config.yaml
n_layer: 11
d_model: 512
n_experts: 80
experts_per_token: 6
d_expert: 64
d_shared_expert: 128
activation: "swiglu"
moe_layers: [1, 2, 3, 4, 5, 6, 7, 8, 9, 10]
router_score: "softmax"
normalize_top_k: true
routed_scale: 2.45
balance_loss: 0.0192
balance_bias: false
router_z_loss: 0.001
init_std_router: 0.0077
lr_router: 0.000316
n_head: 4
n_kv_head: 2
head_dim: 128
vocab_size: 20851
norm: "rmsnorm"
norm_place: "pre"
norm_eps: 1e-06
positions: "rope"
rope_base: 36800.0
rope_fraction: 1.0
qk_norm: false
attn_scale: 0.0884
tie_embeddings: false
parallel_block: false
init: "uniform"
init_std_qkv: 0.0195
init_std_o: 0.00416
init_std_up: 0.0195
init_std_down: 0.00257
init_out_by_depth: true
optimizer: "muon"
lr: 0.00645
beta1: 0.93
weight_decay: 0.024
lr_head: 0.00392
warmup_steps: 200
schedule: "wsd"
decay_fraction: 0.723
decay_shape: "linear"
final_lr_fraction: 0.02
batch_tokens: 65536
seq_len: 1024
doc_mask: false
train_tokens: 538100000
steps: 8211
dataset: "wikipedia_en"
Below are experts of layer 6 (counted from 0) of a mixture-of-experts language model. Rows are named router (the router's row for the expert), down (a neuron's output weights, with its number) and show model dimensions 256-383. Each number is 500 + 25 x the weight over its row's rms, rounded and kept within 0 to 999. Numbers have three digits each.
Before each expert's rows: "raises" lists some tokens whose logits its average output raises strongly, later layers aside. This comes from a sample of Wikipedia text that the model never trained on.

# expert 38
raises: "1", "2", "7", "0", "9", "8"
router:525503500513464533516491473532510495530521532535518487487453529500485522468518498532500472485518506482515480532540513485487482517497517496517539481519486544465520518477528535459522494481550510522496484535474488453482482545473478500495535520487479520495524489548476515502474450500475467476536521513487523493529461540542481485516499508478482501514478501489523469485467552500466459471504
down0:542507503500459514525506464473484478521512528438533510497467488496497462516517493463498568476470504491472464542502490487516507538495530536511499516518466499494561509538491516500508525492474493499523498522484532533508494482485469474517496499518488502499522486477543462470512462478492492517457487454482510494529499488442491478495523506472492458505476471467475479508502458443448493465548
down1:453498483485500499457492490480476505485491502465491520467477503458506532483480479536516542503519487471521501467505490480470500513498442479490421509538508529509506484491459519486502490503513543499482512547457487462495458476484477559498513503476534501468492493460488456507530509489489505511498529511508510478458556530532512504499504506446494539488451511472523485509507470483468482489543

# expert 20
raises: ",", " ", ".", " (", " and"
router:506471499535460552512496490484479506508526513517491500461448546525487515484539485505476505486532540480513479518507484492488480505501493466529498500535502507504518503477520519468535497496527486491525495518475557482489492527472510521475514519481452518520552488515366455510477485511449457495501511501496546481512500529476488442483431506481476502525463469482531489495471498495471491482503
down0:518474475485474508504503519495509493518515537489475503523535526463541502470472446503488506477496525483457479496456523481522512536503484511516523521473494513540521514497499495510485482526462472582523504520540505472489520466488487485448529466511487512502505485441468474518453471478495503527508549498520496587526553498495490530527532473518487497536526496473478508496486481500440480503540
down1:475478505474501495499518505563477520474464506480514497520509454507528544525497491489497507476497474516499517495502497536519484478544497511526497553467471502502495495509534516522499549486486502536474471508519506508501485523492511465514490568495509490510567503500536533487541506519486491492501511483508519503436540497502533515479482531467514479484504468472504515491556514486490491498513

# expert 3
raises: " of", " by", " from", " for", ",", " on"
router:534482492514474533525473467525491487519506505516522473490503528554460510491514504503493495499499502470500468530522437469487463526484517491518529475516465519485539504476514532481508487494530479530525509547509514445490509518464467509448527531482486564491527462520476479493498488460484442521507522510479538492504501495556467512528441533498508510505475496466523484490492509502483463493523
down0:485523497548559498556481490489507465554506507524440503489513497485514523500496542538484513473472490463475493548496496511441448460512489522509468500545472484471517465475479540508493478476485536496499525553545497510532502471518452468492487490544469536500510497501511488530514485519488490527501459464490500506540510483464492501501479519437490469465485506535495453474517529526482511540484
down1:500499478553484523474529502534464538516498466478504528492502484524452498495532551482475521506467463514543492494493487525551520471527502489482529494501507510536465476450558468469490484493490462509457525523517492550446538507446469466491470498531542485500487515472473563499490519484538540520465504493477502515525473502507503509492485519506521517534552487510514537514535491476530455468540

# expert 44
raises: "ast", "ict", "ically", "é", "ah", "erm"
router:507463474499489509532463484526487512531508514517514463518474527517463501453520488501479461472526521485493468530507489451464465498452532484532527479518488512460506543474502532475533477473547474496479472516472511450479496519507505511470524525476493511487535457499472476481489489479478478493512527509464543475503488506506493485504473538465452496500509468481542463497463503480479476489506
down0:485451500519474540499542516525491500475549471512508448499494517484517481493447472511499491531519508520483496505573531500444509546466493505522447526497498518545533501475467534513472507542503521493462498515531556497493525518487501508513550494465504509523528470553507533505498500469498486522559479472480492420548465500543510537491478497505497526533504519488496469531522490474484481495507
down1:526478455473471497524489521522467441492456497535433531502501497479498485539531493550518532479486504528527518542514465504514489571519510486543501519499506494509481499454460445511472517503500525500468511529490508450491542480466478501476533502495495488498481501515493503484471493487480472540538500516514472487518506476515527492548506467499475512525502506519474532522481504490469503479499

# expert 9
raises: " The", " In", " However", " It", " They", " On"
router:500485496548468498499466499553502507510499524528515472476450545524484518430507475498488506497509503440509498510548468487468467505480516462523512482530462512465546503482518510481537494496532511500505508560484497469476464556459455507475523516477469549485524493536479478507464480520486466474513521502470523489504482503524481513507484511480497502513467488477525458452472517467458476494510
down0:474496502497500500484494544515480496512475496521495508491458511511480472500523507507535493495472544459501515469492494506537407500516492529506485505495477471511475543454495506461490474529476530480491522523470471491512512528516514489535506487463524478494505508530553516518453444502458469428514470457488497486470483450478510551486504527502517478481521473472460486450511501484487498520526
down1:493515518482504540491499534470555518492485540495491450496493520543478516526503457499490481512485496476557501485494495530482506457506531539503465495489519460528519486490516528528490541449496518521532480487423505499488466485506498506477538484567525532510473471478506505461483504506524495468495511488477488500477548528482451483537488544497477514480497520508553486486545502470465501526503

# expert 75
raises: "ac", "in", "an", "ia"
router:507479468497457522486483484538493516493518518517501467475480503494478532499512460500476522479505528452542480534503478479471463515483538515488533482534495557469513500463537521515518496443525483521503459521464532487469492507487517529481519511474491517472550499480488494509482486472479493472489538527484517478511497518532490539513473515484482518512492480513533463487501523491485454474515
down0:498488542493517518478483523517526478574446491510497532486500492522489497522519497514531490508515498489524442522522518509514519544508489472497513496506485457508580504519501523521498506531519557482488519503507531507459506543513485521507508506505521470522505488478476489487500488489498490518510484487479478454525521485512539513499502487519499484506505551511499479485501479494460509533544
down1:477485499496543508501494455544441510544521496474462458510466518504478483486483558512501479508493503459515481518497507506519486510498505458475481506495489479496496505470557479499499503495538490461494509460490544542480488480471514529449497501480528459536520522507476495435524466491568526462482518494499513485511524471491496517518471483525536529511476515502526531524486537488498498512475

# expert 41
raises: " years", " days", " months", " times", " weeks", " people"
router:554516488519475501515493486521478499535525560521549513465509546509470513509495479534475445473515494475517511504496501467483493512494510473511554499542462522506518513505532519448529481497522485503465476538478514454509500503493474530474501517471494531484512451540487501458499476446450494500479535529490528526525467516503490517511469531493498502508460502486518486501463545460472483479531
down0:521544519469491472531516452526524550522446515479508481475483535508478513526475491488515498479493488480489538496471516497473513517506509479511506513486461488487508469525535458513501497532480483477449446514503531477480537480513465526514495524523460457498510474530559510475516527447518522513466538510559572511504512489504483506511504496484481486494486544473444494535496527500525477488416
down1:528491469472464505507512497540502484498505494462474505494482497492486517505489483428471459498501489490543547495488539485551517484508492516492544535475491490512493498507471511476469475497475446472503500495529498472491520505516485443489460524529517516515529524534478536500505461525495477502501523520517496537502498483515470494488529514475494444523499515493467513517516475488511524518497

# expert 26
raises: " ", " —", " −", " -", " +", " Succeeded"
router:500479505510458512523470483490484538503531514496504481474501531524463542453502492513468462464539517480530479539519482468479472523493518464534518467517495548455508533478507501485526499492553478530498479526476518494480492541469479514482535523481487544474513491484484500476482487483479459503538515531488537470522485523518454501506432533477486515528497471494504479487483513474472447482514
down0:508532506523506522541492462487439523531461488510498489496532542500518509493521501495517502507461495539507517505478522504509475444447509538522501551527528521492444485506484473487481497464523457501479505514526476533528544481489535501463517536498495515487473466503507499502461498480499488488554480482476496503496512465476454540509469552527496474463523522511498467559485535495514532577487
down1:546466464508536507479522530511477498514504497540496457502545523464502492509524506433469526494499522484504565495460473494501494509502514531501426465492509440509486498505505491478525479520470494514507461488537491470453504470517518522505538504511503460492501519508539537489510514467520492452468482506472504517541519457467487552523506506513452489520505520468480497553474445460515508466482

# expert 48
raises: "z", "k", "ks", "ky"
router:541492484535487512545503502510481526521538511524528469505476531500519512457516462495489482474536494497496465512529487475482465523524499487513544462527480526512499498469538535479515469469499487556488480529464533477478504520485465517475517534475497509462488468476476469467473505496480489527554532503499533476525472540513479503522491510476459520511451489464505488479491505494494471485523
down0:489530525530468526506493515520534520517516524500441498520502485518515516511514468533512525494502499480513492507574487518501496484509497501504476527497545483456479442504548515459492548495516497513512476486510526507489537520479500483468506494456505494527485534500498475515507541494520532500492531466513516489482461491515482543513477487410510501535527516453508538504492505462507493496507
down1:483492523527497490521503506509508487502482576568519499499526459492490470464508491467523519510531546462467474493488506545514485541516510514494479512479468513518498525535525528545512506526493447535524531496501465499513492506495504522511445482542508527505504484499558524502508493492455495497502501499490565509505436540489505519541519527525517538518461507471496502516530466492527510516491

# expert 29
raises: " in", " with", ".", ",", " (", " from"
router:515472473528473514507466469505468542529516521514530511501444510512468522466541492522478474465526521457495479510561475465463500521490528478520518491513499530501501525484507526449512513502515482508534491526481545488492460527476508532470551537468486498494497466500430498493461458511501470527535497511471517469525488498547510500534460514505490541519464490486509496512482505480483469491527
down0:557513525458435519486451467483549516488495528518453498488531468515507527516501522496518513515476498490489475506521522516513501497524472495462481508479555507446502496503527490520523446504451501463511491539475488469517500483513537504460472516485491483498511493520492466446542499534539514558492479478535495513493509482465450523468455521473496531466459490520497493503524541518505460463473
down1:471529459502520483484511489444540505535480554543532502499511510499489500493490532526508519468466483521519490524470483498497520525485496512516489530494483513503525474474518505499493521508508509456478492557467479492477505494460516494493536480415524506528496503511479497492527528519503514520522539533481505429484481526489528501492469502485516472463520509476470469479509484442519514546473

# expert 49
raises: "1", "2", "3", "6", "4", "5"
router:530484467526476499523496488532484516521498516522541479489489520531484535469554494517480474455530507478529479524529497485472456519485504467513522460524485531489508511487528521469538484476528461530481457519464518474467479519482485505477530518480461514492518479520463508483477474473472501506514517528499527477511490543527467491517465541445478505534473470488513492484471519486492455471519
down0:489504511528485533498443471478472505486481509480510521495490500539527483482495441486515495493508505518507499564501454499504514543495476440520482522521483476476432549516484512493512461524522527487538480544485494497522544528533496504503500495517495527511499538542443490494510522542462518483514485493510490518514444505498467506481467463501487513511504482488478515480499540505504463492503
down1:508523501569561520476483490532515505502452481544529506499435532507528506505503491506502497518492464524491499561466492515533468492535516476493485491511535484492488543487475561497482474480477509499509532459490494498525539505534508454501491510497515441506485449520537506474503493498469483498509479537467514470456508480440497524507513494496508497457465477555462513509502517488510508501504

# expert 66
raises: " ", " July", " September", " December", " April", "7"
router:528502493512485515528496479490471569522528524513512493479503520513486514475535477523462474463534526485497486520516469481474475512490519481529530453514499527467508517469503511472514485458534486535530491507497529492470452517478485504460530518492490503482536481507494474470508484486451466502498515511481531457512488513507476480531499555485487508525476470477523492477486524444466478480536
down0:493495524556515482493486502519478521522465474513531495552495499476513500501516503517496538530545482482477486492495491469522528487460520479503493536491504501511545518527503465497490506515506446484550483491480517513498473499490480504466508493496468516491501506519524528468506514484474501531508483458481561494472479502475528514503492541499528488489452458513472478511459524466496474529460
down1:466448503462484509475486463479489524506506527525527526468485502500523511476513547505503521525506536498447500472483522512488497440509508535440461490484480504527519503505509496471517467485530493531454507489530530521488486507492544519529482466524499518490493537509456499484519438487476503517450465567497500480504503486586449513474490499515467468501487502503499495462502496490438492489510

# expert 18
raises: " the", " their", " a"
router:516453469522489541519471461539507531495513539527492444453455528515458526458523484513480487485510525441533466542545474493462469522484514470530530438512445510496552501477490522492528479506533484504475486541481520487495489506468490513448519528460488501478524506525477487495492493512465444510524516526475505459531481499525486516505470517471499513530493476500539480463495497502479471502496
down0:494484523486458534513503523530502502467493471522533549473478511525493468503555457504494516485527536488497455484461510496543535464504469456526461496472524492537504481510547454504485463487450468475510499525474494535499525525519540492469481465481477539443502520467543498449476525518522524480487475475516469525517518494501491526508519484495482535513464467505485553494488529468476527482479
down1:545539533485500483498474455534462517531529500488473503492510523522496479505499478475505501505511504489471529538498457515496520487480498541474463492444523459512523494494441500532490458490530490490534532495455481484504501530497521475488488490502489518524504481506484487526506460484566491512482470535499466499504502480508495491517477491531508468539494487460498514497501503470516487496486

# expert 74
raises: " ", " in", " to", " for", " the", " and"
router:517498435507490567534490472520488506513529509513510476501475514554461503473539471499489470488510509480508453531533430471503490505500511470500535498507444512503523488485502511511522446512527471529490487561500525476470497536469493508483515514488491553468508454503476509479490498537492500519484512498504516430508495523538461514515487545467491524530490456455519448481497509438486471486524
down0:529495524533494501462526471564499491459502509501524467515455489473517503482516485468534491510476503514544536564491464453482529473512495482500556485437497543521487508519503486442498442497572517503505474496489512517518492496475512481530491529497497512477486494489493478458513454464478536506547509498488498534492484506498492561486509451485495476499493474499466521515529511504501476518528
down1:518508506502478520521488511516490470531498480474487492461475538501482488497485507511481532482479482511508476470519479480513526440501468529491488495503456495502493495498516500516493477468510505526504495480474510510505492537515466523490484502500514462509498471507473484477502499506522532508548500511480504493498496474476542483546466512567498509466494437521515482490520489459525518504481

# expert 56
raises: " ", " and", " or", " which", " as", " the"
router:509477478525463526530490494524461516537530508525531482500464524500476532447542481514490479464524494484521493528503465469476480509472501466533523443510482503462511498512502545473506478498519462521500489525457530498458483566456501512478520532467481523479525486523492519483475470525461477508491501512484504462544464516547463470508485516474447508521491480486510492470451512465495474487498
down0:485543534506500461542552528511488455522524505514473512540464474524490460487459459516501493494530488528514504504528525480516489468484510477504488546474494493546472490486509515502431455509506531453463483505510522461518521514490485470485503468513535436504524483493467524457480488485502471508443455488507492533543502493468496521544443494501473480463516498518505541509482528470511521510529
down1:504533554457568480487496509487521431521465491469507497498521512482501502490501514475516503460507477510496481516472491497525480507492509465511479534479478484500499511440490497505522504491462486492500548460526507505510509509497513522499528527501533543501527475522503459509482479548520486456450515488527499487492500468470505493504551473504511516493550544504475542486512489490522516485522

# expert 58
raises: "0", "th", ",", " |"
router:540495502508457528523492487523478508539523523538511482510466528516486534486510480530484468482513502477507473511519479487505489514469534477523535469498495516501522511472524530484495479475519502541505495520485515458460488532496495516490515534489491505483502465518470499500456468478479484493530515506474541498500456501535488479527495520458478532517470495471540460505489512468478450477536
down0:489512499520539551472487499483462513498502497452497509510489493466527496488530486547505489499516480493487486523500500511482519501547530510500518482503537504531504501490452502507478521527473493481476534517528507535500495518532492473505481507505487463486514537502489524499501464475505486494502502499486450445496490554547489472498507485515461466486508524507494505514524475494513467523467
down1:486572502446545463462501501551491525518525488496487495540507517494529509536534506511527495464509511523500515500513532535480470505507463545521543510480520516514471487492451486466493513507529566530483573497498516458495479499486504493513520467485489529516489513482523514524481478460537514495474482525528542508490502497531487488504517472508508498468496497503512475498553527522519492469500

# expert 8
raises: "7", "2", "8", "4", "0", "3"
router:517475494532473516506481470539480501537520525520504462491459541509465526458511476533484491474520515478509490513520477455487468512471518491526548481506486517483540499477527529472516481483532465511482476520491533450469477522464494517479545556472495528463527484516472484471483494492490483527542499512456516489516471510552488496509480541483486505521486462475532492460492533485474460458533
down0:503516439493498489478509491484505442483502472510460512470464516545514530510444522480520500539516511524464506485493509489465488495526482503483514469539504469534498503526519509491492498491495498520533502481522479445510485458549509500495542490492518501478498556488476536494526462479454486529484527489522438493532500495471502519504507510427453508527501461489495458486495492537461503506469
down1:471514525487503484543483488489512510517468467506497519485503472502450524493501482485496534525507506502513491471513518499496463514479441482511484514496472489464487484527509480447523530495566502516516489449463499487531523480540512516449505537497526475492523528504523500496493527496543550493455521492522482493523488480493525485501521546464511476546513525514521512466507525477520519518537

# expert 15
raises: " of", " in", " from", " at", " between", " with"
router:524474486519492493501467468501484522518522529528498485488494511489479529497499509519471467479509520468531489523543505454484503549482524490497520474508501503470525536490524554473508478511516481517520492514501517496495519528467516536459517522465487484451532478481425544478468462450486465548549499519469529503525487527554493521513425554485475520545476488482518483458478539495492492470540
down0:520488509512464483518485485526472553504529513461465498510545509505469487511514506515537492482490529490493539450522502468510463498502537510463543486512486507515474497550553530525493490530452460468450498477506503511512520525480500514488495486484512460516497498491492530484494501494450463508490484471519450513497498507534518505502489503455538554505438536476484491509512532523519485510521
down1:508526460494517543511513502483506503496495488470525452500488478469518502532504441500523548483493459495523493479471469484503467497466470460481536501491455565515529513488498479503458488505531486494440562449485517481472496514483455501541476476506511505452525484491522485450509520526493506446485472505513524482466495479505472553569495503533506491539496492525509527496523475505508522510513

# expert 19
raises: " |\n", ",", ";", ".", " |\n\n", " |"
router:514472490524462504513470482544458515515517508513505475498469524502474523441528469505471493464529517470513491529514453451441503517477533504513516475513479546495560508472510513489524495482530484496468482524485522489492451548485487540500531543494461522479522493494477459488509489517493482477499495504488526488499492535525491466533482528514497548518487486495527478478493519466490476504518
down0:533503494474503547473460500489521474532528539517518489506518455501487485532504514517490480511538542491511436477501524508524491444517524485511501487511460528517460524498451482521465497512515481528456523518496498506456447527511481506528518487487502464497471499547554507543520513494517461512528481548515518468512475490463549471522520519518494505501443468490528457481475489500520536519474
down1:459496508444513497517494510497524502519495511536488494507508485516511501492471506491482480514543520513523513503531529508472516510516520530492472497531497467546500515491458500512521493553531500476497540478494478500544499489517498501485444473540505536477510523466459508497563508484546512468471468491499495445521473493494508470478501473499477478469515534539505485523474516513527475525502

# expert 11
raises: "O", "I", "U", "Y", "L", "W"
router:504483483499461523500480472482447518542538501525514495496488509492514546479531508536496477476520569491514484524523488458489454502479483498509511484509453511479521546489530498471521464485509479519496472534457512476460484518482498522464516532477471498475519490498481486496496477528472501526525509497468524486505477533513492469521478564465479519514473488472538470507490502472494456474542
down0:518511497452512463506529508525456477537465476517512536489539511467494499459468558518479484474453489521495492506529516521484495436485508486514454490511537467497478497500570492506499506509534471474528492528484492493506538508501527481481487506516480527474540575479491488496483517458476508498470503529461492500507491508483480456507524541477520451498492536501477501538503475491504509486515
down1:464519520536510477490441481496482496520533534488547505505518531533483467454540522503533506478487512512488466471523493481452481472475514439510474513475510498556500517496477495534500481501514503462466480507461476455438502491510457491491521507502496460502445486486456524466500508533486473501518527486480483534483475539496487521465438541518525491527496482494466491503494468502497515506499

# expert 2
raises: ",", " to", " in", " and"
router:517480482517490526499491470561486528507508534499509492484498495502483498494504475483466478481514515489497488510513465488488498523451514479510525494516447538502519517474515504500523481449502493492500457500473515484490466506482467520470535510459479570489530493546422518492462512490484495525497526510488509435520483542525492509533465526486476541525453484450520490493508517476477479490536
down0:510497511504518499492504507508441489506521502497485511453491496505510521498499452518501478511521476512519501514475511492487515471487491495516474486498534494512513496511506489508499492478511460514510500523475486481464449495499530495522518513472541520478491536473487530561465535497516550489536502502535492482455549533511503458511527516494524504547484455536516500503477487483504497514544
down1:493496539472488488504472534473524493516561519486467507461479524523474529489495511478474513482520537474504518484494525518487440485526469547538465540495493449476494497443475481432495513487486523470437466486461452504482531479520463495520502527515456482480512512499481552492482486528525468460482523459503502526516456464510480524486503502490510524496490526523487478554489497497519515508527

# expert 34
raises: " and", ",", "'s", " |"
router:539465485520487501525489468510503507527512514526528482490478530512480508468528494526488485490502531482504494499520500500516497501507510470551538478504508508492509513507509505472522451499537476518468463523487578464489509518483475513456513525499453505502507465513445481492482491499448491484514503482484534490525500477471472470497450523467460485493452456481547464484487494505501454471523
down0:521543501504466512503478481504443491503503537494521504476518487514492502511549503522491491560495535503520489532482501512488468483498496497485466454554507525485488467517504506524501522509505500518500484529521494542482536499515500482477517469511549492461474501486537518515478480497511471487476516495503473500461535511472522475477544541510526502469523485494540490496485504544483485471469
down1:509535483470529552502513526423513498489485476459520500495508507546495507470459512505510506516477500497496491508470521529454525479505477461518516463506550455515523506493476495490509512521493497562497543531490523486495500489504503478511493497508502512524503457508492475490507527515488488450544493450509496500480511506431491445475453467484500473503504489477453502461493460510502538466484

# expert 17
raises: "6", "9", ",", "5", "8", "3"
router:512464501493480501519504491535484497524510536503518488499464540513475532484508456492496475481512516484528488524507506478479453489483571484524537475531467528485542497449511527490509480451511472507484470521506524475503467521465500508494533520479507522505526488470496516484493482486486505466522522530480516491554484523547486518520502504485478519531468481490518515462495532500475446465534
down0:486522507523479505503504473464524510497524531531474509457506507443558530503496497503481494505510511502523491529499480466512527566481474469476504497502503491435494522491469481522495461474504529497497489530468492463501524524506521490542478501528537526520498493501438495488526460501499536484499482521532534468517520460519508501509528518510519485480489512512566511472522523480501475508526
down1:490523449541547475471492491467534513512485518518574493522471532502479466488546514506549482484480527510494468504512524555473503494476513469458474498498448478506515504453499520446524543501540450487485472544480475527527476501480513522489495482487519517513459553474532519519505452496487478492513485530445532502481453472451549512478527500492523517486501502465513498510471480482538516496506

# expert 64
raises: " the", " a", " their", " his", " an", " this"
router:515475485524471513514461467537488546530523510511528507440515532514466503466526475526482471493534528485504506531511466448485480522457534477533526488519466515499525513518500535457500475468526460517473482525503524456469505509490469525490513521475501501482516473513487484489484463466478480479497539532507542510514456532513484496517489518465487514495482478477514471494471517476477468491507
down0:517460488467513442481482518478547539525488544510438514431546519486469513570519527544501480457483459481479513497507515467510511472499486478513522560535505553502465508509493511481509466552498504466484509509499459513530498499505490453512480484491505501527476517513523539543483534469475490503480534501489496511479488493519485522469521487500525479491494510459562520481524505494500487534501
down1:484499454468503552490486514517460494534516459501511526503481452485503528422526505498474520529503475524505489511576504508503523504540505473541501486501531480530499476472442481505535540571515531503518515502471511485483490497505504490537486490460484522492539489494457482493494488515475515481509537528477517530519501494524487541466500531504475496507517508472504461468494469472515526489524

# expert 24
raises: " and", ",", " in", ".", " on", " of"
router:515457460494497483521484474496503508508532550542524495484475530525480524489514500523481490459520506500522508522524501492485475501478539505535521470507489540476540506503542509513509437474514442514535463512514501455457467515463526531462515510473470499489509473486406494490467489495479485496538523509501530515524480514547505499521430518505475550497477482474519491500481526464483455471506
down0:489517524506458544517511493498469496472544497532546507501546479542474477464522515519560446551471482552487462539505482468524525524480532500500495488492498490528503502478512510456473518482532517498512526524481491509479516547535513469480453512485536488540508544504492511512497576496490506460491543470501487486477493469516500508519480523510545508498503555507462532518493499538458514559538
down1:490505464527492480501494484510491481534550506449503501457510476489470498464475479534521495506521498481527509485511505495481480500568482520536450466532509511490477462502500509512497461481498508470489491482487534501490484496448492498523497520474519483525528514505537515524519503478520504492525492489480504465519512468459468510494509475478472483513485485457486505487503521506501478525567

# expert 42
raises: "–", "-", " and", "2"
router:503514500503474518517497474484469475525552503517487464469510518501499499479527508520454502470508535489531456534501497495497483522472540474507515488564493540496512511481541518435525486504541511535523473517468525471465463520475514542466507552489485506490531504512459471515482473502476510495522507488490558487513473512468479443549504499485466477516503490501570460486473501479484464492500
down0:488524511452531503464504513454478519541452548533488514501520471513503512480489475490546463499484490522462521492507463484527511483491490495498554504550504475483510473508519480507464543494489494498493498505522508461481496490509499512503488492537533477484511482457510469510488523493514484513431494536510519526519482459518505541485504542467549527475519509524489502494522509498512541468503
down1:451542523513486540491503489508529544526508486511506489527520518490487491521495445495509462476504504515487461467524508503514476496567463480524520502508531484486458558477453443498532489485513497487450505505455500469462533484503511489485457531554467545473483506514494503471509491480500489485481472519487488494467490536540498443539449474551547486519556522538515502478499491484524509473476

# expert 36
raises: ",", " and", " the"
router:556453499540479539507497450524459528518512509509523475463465523532486522512517478490456492490536542496533492505521476485482479517489537509515527493507500503474521520481514519471525483488522462501488486499470497456488491503489485522460516525497482500455533476496485493512482482474491472475510520539481517482518456516524491528508468528459482514532479472483527469469497482489463482498556
down0:580560480493510488474499474502519485524497540558505508492495461499485513486520543486528508489512490489519508524538528534459485480546463516482541497495500473456481525528495522493526485451473493487517534457489508493501504535505512511466537539470510502511548481489478446512509475500500500521489496518498533503516484527508464473495524528525558532488491487518495461484487503523506485475495
down1:462489562465513474501493502484487485532509510455545531503496477479491512489493511526458502464501518537515477491528528484548508526491521496489485566490498500437496450465566491509530497489493456492559532513448501516470496498476496494500501536477449497501555496476481495457499504478517492481499521471516456451492518488499537487483515511491485489463508522501526475521489490499501532496517

# expert 12
raises: ",", " and", " ("
router:553485488510478504512494465487454514522533511504500484498486526525471530494500481517480513492518513476502459545526485473485490505472534496506496504524490521462525518452493521473520515470545503521513464512486505499481449533479496493468513519456478534488535469490472472481457478476473479481495500538489546456518459522492503463531448513486489492522469474488531485485480510504479488475508
down0:523513479498525531467526495476474505468501497468557513530535504489540489491478505519518514505515518459515466466453506460488522481487514501490510470550500481512505504472505514497489512546513461534496524441506544496499511504527469482495479423494519539514545464502528531498520511510527541498504472525512473543507513453515494487491491498492509505505509461520486525522460440495495483501469
down1:470538491528518489533527546422480465511496504491482518497531501468527519524485514525511495489498522514502510524489534488476513555515453430482465481491497509520480496507462470491477530486471565451533507502513512526499480503467529446495512490531515481505493486490463499510551518531522512503530489473514501470503517513458461411500503511528450513495462521472482489526478510486506536536485

# expert 61
raises: " the", " a", " an", " with", " as", " and"
router:504452484532491507530488486517474512530534532522517479492468520501479545427515487530492454488550503487513474523521471455485485546485513457515515451528477532456507505497522530468516477456508482508478484515470528507452480546434487541495521541462485518492549489534509533476464475515487478533510514508480529464509468532520469470504478534481464517525462461498524500490463523475489478476499
down0:523519525490501512529500475481492499457468502525527492437527507498484491467492514455514502518520490500495506515511497530462474449477482472504499480527502549512462481486495531468520518506456525532530481483553433504491525479435470492525495482539506518497476521537529469497480479494510482513502484534464503492497473517500514538489483494502511521507530474513482516528467495550510506471489
down1:462475487475496506530512515507506488511503557498488422484499501530507484507502487483500509505507491484474519496531464514494495447499511495501500495538489492460479530473501503536483477505531490510505485508499473475513475502489473491516545455496513495510490501544467553514526482497477500504470483485547537507514496455531544509456505510434490521512531508512484476428487468486510477522559

# expert 16
raises: "The", "|", "-", "==", "C", "B"
router:517479495537470490530465473560474526516527528533513478456479533520458531485511476513466487484513529484512458514530465495485476539489490464523505474503470497466520502494530513484530483497515461527503490521466532502454492526485497494472532523474494508487525477537486480494466483504465487512530526533480528488500489506498457480510453541493467500512486473455507493468476514487477485494516
down0:479481541502516486481499485457497519550496504506482481438505513526512502504546499479507510518509478479494484524513522470468434506529508547502529481508534530505526468523492532469484496514500515503562548503594531518500505495536468466512503504496471521501501528455482490535538508459509519502456482523481518482467491494500485530489494493462506496485484477533509521509545507480515469494475
down1:516475497495466531484490452505520501454519471480483521471436493499496515462492557540523475534518499471536531498524507476514481479493523477493516497487502516520472521522532459522458484446509533500512471517523516527492492515501517479519485536503460476518541525489491508471507539521514507512507492483499470474500520529477515485520497535416514493517449492473530535513525492526521466514495

# expert 7
raises: ",", " for", ".", " and"
router:518474511556487504504456457500497521529522516522531483459484515557447538467518515531470478490517510495511456530535447494489485502487527475514517499506499492462516538487518526492512481487536497552520501558510522467488503520462482541484535528477496552489536479525484485492473488492503499507504515510488552447506473495516486515532475546485494514514467468477503480482484537512487468454502
down0:505495552528487483463461515517465506532488498533532477516510518479507555466521508473460466474502482503500533530481496441441535486494477495466522482504504517556529460501496517493542511499541587482489513457494512484510554484546512496504526510534486483500467533496528488498487535476483504532490515530501492487492493534530514539482470482507478501518510500503488505545512505544505496512482
down1:481540454510526476507519485477513489491453513480512499508489507459494494538506510530483486499523480477519489534496522499500499469506502475481496517467509475507484526511499504536481517497555523476525511535553497523515499465517509494479491503524491531478515495512527573458481502500510482487470551546497519487520507475536522507501511486488462516480499473494490536537498510476516518469487